config.toml
router_score = "softmax"
n_kv_head = 6
attn_scale = 0.125
batch_tokens = 262144
Below are experts of layer 6 (counted from 0) of a mixture-of-experts language model. Rows are named router (the router's row for the expert), gate (a neuron's input weights, with its number), up (a neuron's input weights, with its number) and show model dimensions 0-191. Each number is 500 + 50 x the weight over its row's rms, rounded and kept within 0 to 999. Numbers have three digits each.
Before each expert's rows: a language model's description of what the expert responds to. This comes from a sample of Wikipedia text that the model never trained on.

# expert 29
Opening brackets and line breaks
router:429477514463567454448473511527455526486493540496488495570613524555502432514507535482470531410431511537514449506440520466490402466476552414474554509448511531475477546470442425516463590479514553470487496519474475514563403529502431560481402512503505506527527521522502461519479398470519405519535466534586491464500483477569477523483533434458473560461453461490467405483584537516485594509488547512473494477437444515553570501357636435459564541474473512547444442564511496484561456501566589589492552529454442533596518489403512451497591477545586523529655453471445584501433518589477420427
gate1:535470419468445665515459478467519452525446463516497561520454445488452515542499476518418431472466443490486511603483427515431553459577449403487469540548505463443473517500463588486538566505507472469459627509496545483556524559512529437482448519450497496447527508523504578487577512522459467480546556426455567481530504511400529419486520522572499588534443507460506525419522441502434614492586469472456534541466532442568476435526497562498517506491573456493480470522539401580386551504429488558588474486622541432504470522494551448432447448570448526558620515494538467445462462485439591564
up1:572473484477487517435509465581495521489518580433491504469458498513547516425488474427500466366467532525554491569453470563501522490521437501450485442566546472539531533531481491412412540493477579581534528544487530601556596520526397410475583532412578481484595518495575568381590434552530456429510432571514600461499568503526515505403549481504449476587513533463566470464527476500518536443564476458471394446500562490449415491478475470555568499460479382530522486460531502583523521459427446519467539508537455444522548450510493421561464521484525524437490481456471442485611499429496585537

# expert 43
Mid-word stems
router:542502420519461504479491491470523516434490470524469485544531476586529469564573565470525468478513501454496545499565534464462531524462536510460563440381510554513509494494549423465472482498532508470514465539466487475490481486414449466581573513543419543543537501459559574468478550516582476524477450408532491490423486588372499590429441539490473585458492499426476593396447513566443539556499509480501388408596378469510554602492442446528544506532493495532479531523525596355464555541375503521548496561658512502534527491523546493472474445506545517437498443439502465545445443443432497535
gate0:522515489441496489469551552557525494523466499567530409515546470421511543522485555429489511496549544437478452477482631467518530445409531523443495474471414497403574474524427453532519540435515529509543492462525499454465551455536528499565480409570511502439478415562550462519489518445474508451508560542547497388488457506481567428506461486516524562500440501503468484453508484489525400556476489497559514643481499441415575426462504522474542560434455505602537542531444569469495354399561469481566428557502449616471560527477573487463497445605469470592478464543407533550550472529440407557
up0:592481406550496417528457512396452540539569491516515563593401455440472589514483538538463490446362446537466538501487391547567470426585475539472464547496465579591515501542479560527550579517527499498516528486492472454487498520460509376565496500464539505591523466492570452435524497527508470540518467457550455526536511433569595445509558492499405445493523523540464467444492580562483575525473513469447500551510487460474514536566566416405500526532574434456531516548566512518574421528464556480518541500614525489417544562500519492471467392475533516503517570520562444487568389473597538497

# expert 21
Capitals and acronym fragments
router:460578480491513581416500525391404458486488521419411491459461482472493462519600632406558549531563420457491557473405529526589468540433504550510401558540476508545605480555480540491481510469494468518465514496468524506543453505453548504485470482535551577474532551456452548534540482523472408403525523534441585427482483535478525483519440499508539473521444447507428456527492536539478372440390517484503602566376532485480540491472513515536522449545583479522500523415587440520630529525534471474501457493498492552449539515471419480513495536517452525522416582607512467474553593529457491458
gate0:523518493519385480411449473502472490427494525467545543430481583469479470531482470512483372538480628463483428476467530438463577514558493588535502490510522540416521506369459492471477502472455525436477522542486511510485555500485529521475571481552506506498554439542554514498483500497518535507560480497579430556552425594592509534462494439464558477454499463468414430581535536523540624506440431469502386474440527496449446613512437417482460503500481515476527469475555436476388505466530489546459516510455511397480496578487505449605529602429490528508482515507492593527660513450490491613
up0:515480532447542645538451511553441616581400543592456485509504563566539424535458549511524525530434568499530494549515419475497487475515583421508476493572389489541545471480474546573414471569498507537471525564554486625487454501555402450439473597445378472434467537473489463563391393488470508488467521460426534578505600519477453492405485515498464458512499457490584522497479516555506518565521610520507482557475448546548457473434532579449418460524557553533501485491601400480503481502491496488550523566520464516544463539563510503506536452544477496503524523531423479564470506555539563473

# expert 44
Table and heading line breaks
router:617493602492548469487584461493471533476595596536411490517493411596421488445532515489439454519384440520468442525446472509488510465476502455498524459502538462550553498489446516543449450545527484510525417622548510416509376517428529530496450523481509515574538490634580478570575509533507474582514576513447508537526523541455540446484472502456511523565500434443472598461533454543576410510524440504509523575477471541487553488583557512551464522501496439504544515525537543487505331556528403529470545480453505608459505515484502483475459557459445520412499477446545456442494533429445416514
gate1:427571490454444492471442515464477555516510455467380553594500497595433536470445493475448479398505442367517451525502487511457569598474568512509535519486639521536511529480516464551550593538466557470486513475470475562545458543466480593459461519462419431553504451492510503409490562520586507441462442563469528481529520469446556568531476416362559501473417438523450527559404534412363438437507517558494533496469486454492534492473497489543535535502452467558578516526471535430503511540504430522445430430499400571579463542474512568495498497531443437520475478597507512531488462486468450441
up1:492556541430492517517525590459469471557491475554521531513468526539474561454434441571512534628437470497425504506458546485531499526522503480484316461493542448535588453464459531535536469458448403470466583520605519532505504409547512428608542409425503501462527439531557442560460541572512520511556580394592548431470494521471501528544508594482476446545402516508594435472536451461485495560570442500498479508499466451427485460398497552472543478576496513490476429425632437441527545494475532428486501522550522434550550438479473509460472612495541469446512574531486484514493462466553492485

# expert 49
Infobox and section labels
router:422503529489521566532507471607425523459410594476542558474527516505463486474436477540491393533539496561493474531414513516511495454477547413467538514598524438532397490540437443512487397493506500465529467596546531490569416600431421490475513440516519495494511543446469406465521427441499531476564523552558489378490461459508505607586450485441464593532523480459473569467486506458548515502478455435539497524470563484539542507487525520555609518479555534555599474508512501609544410460584509502405542461559580472571565556447457472398496543419556567538448483476550505509464476507476572547
gate1:469412550535548524432516583620634531597452637458482482486536510520534577534412505385485508487449521434517500523555520530481517512502482479495576480552571516529562564537436555599476495515395559515487518542486532466532477592417568463460447544470550466489502533517443475446497528446551609476426510510366452546402446564423483511552545443481513416479493549496490525525457414505554521561493463454472492582520527499525480521519403487554504591546490459530461491518546534489545471436544497529575476523518487546490547475598498440593524564499582571533497452624501527501465541455526526467
up1:511573552598499468562510504527464472533443528447645495462601435484531542420523495577536446527471515448474568533476472543600478497514381617512458510514466518544592545572516407476593439538480571539442554461602496538405477475498510458504473449498518452484471533519520495465474346502590511449512493476499497536596468465487557523494475448452438466496566450437496527494526515453449390492578516604454424475535513458457447538561479451467570524469524521500560384434453460511549463520441491558474500461571434474598480532529492529474448448504494555397481556394520478470511480532468494507